config.yaml
init_std_router: 0.0373
norm_eps: 1e-05
positions: "rope"
final_lr_fraction: 0.0
max_seq_len: 512
Below are experts of layer 4 (counted from 0) of a mixture-of-experts language model. Rows are named router (the router's row for the expert) and show model dimensions 128-159. Each number is 128 + 32 x the weight over its row's rms, rounded and kept within 0 to 255. Numbers have three digits each.
After each expert's rows: "gets" lists some tokens that make up at least twice as much of what it gets as of all text. This comes from a sample of Wikipedia text that the model never trained on. Tokens count by the router's weight.

# expert 11
router:151175116145180098129104142081127157108114111135108116129110163149137056140181137154110148089068
gets: "\n", ".", ")", "k", "an", "n"

# expert 4
router:118118140120144109115126075115119176111140160125137077112136157138136080191152129091092140140089
gets: " |", " ", " (", " 1", "la", " 2"

# expert 6
router:108140148090142091111144084142151105073136066089111119100057150146123109122082112135145128051080
gets: "n", "er", "|", "an", "\"", "t"

# expert 7
router:126139151106119137165090119107146134091091180158104154086113165056101094143130102090156102132178
gets: ".", ",", " to", "ed", "e", " and"

# expert 18
router:164131126168093114143182126114132156105076109097092079080180149136152153164092108113092181141123
gets: " the", " a", " to", " of", " The", " an"

# expert 5
router:148116118161115109084125103153085162037147176106138149130129110129156079072149106099103183153142
gets: " |", "\n", "|", "-", ":", ";"

# expert 20
router:176106191103126113117116124081171142072105139081110138096131108105134123071080144137129160145126
gets: " the", "ri", " \"", "li", "ce", " ex"

# expert 0
router:223130111119085138155107110182142092130144139134202109131164173180177058174135099168155159089105
gets: "al", "ed", "ing", "p", "g", "ad"

# expert 14
router:177065103109122094172160147115106165106087120143159142091112117154127113141103130106077166141115
gets: " ", "\n", " 19", " 1", " (", " 2"

# expert 13
router:233104110106092147102160175187129105084119115081093159130173101117170092139101124141146134127070
gets: "\n", " |", "ri", " 1", " 19", " \""

# expert 23
router:131162106108141102135146107106104124133091153104138102139115144148203071162192095095084136050151
gets: ",", "s", "y", " and", " 19", "z"

# expert 12
router:174170199093118068148099137181106150121082124162122162089111116119169146156178111139061123086117
gets: "s", "ed", ")", "es", "ing", "ers"

# expert 16
router:095196082079131158165073121180129117134110162160121144099114143177126125111130043099104185076172
gets: "y", "ar", "er", "th", "ic", "d"

# expert 3
router:099151186086153127089148176089128141118121104102153154129080096106139083191099107150125150129191
gets: " in", " the", " of", ",", " and", "."

# expert 10
router:187139134077089121122178150093161153098171127139129078108090161128174093174142132107153105098089
gets: " ", " A", " G", " C", " S", " P"

# expert 19
router:179080157056124135138098150172126093138168145157148101106114133131188124142173135150119146103108
gets: "s", " S", " F", " f", " T", "c"

# expert 2
router:115200159145160114095127185142140141114112113115160161129118172132115079121133108095155159077170
gets: ",", " the", " in", " of", " and", " a"

# expert 21
router:111138117110094124132160109086166181132153130055170123168144140133126119143117144128121203113090
gets: " ", " re", "-", " con", "==", " de"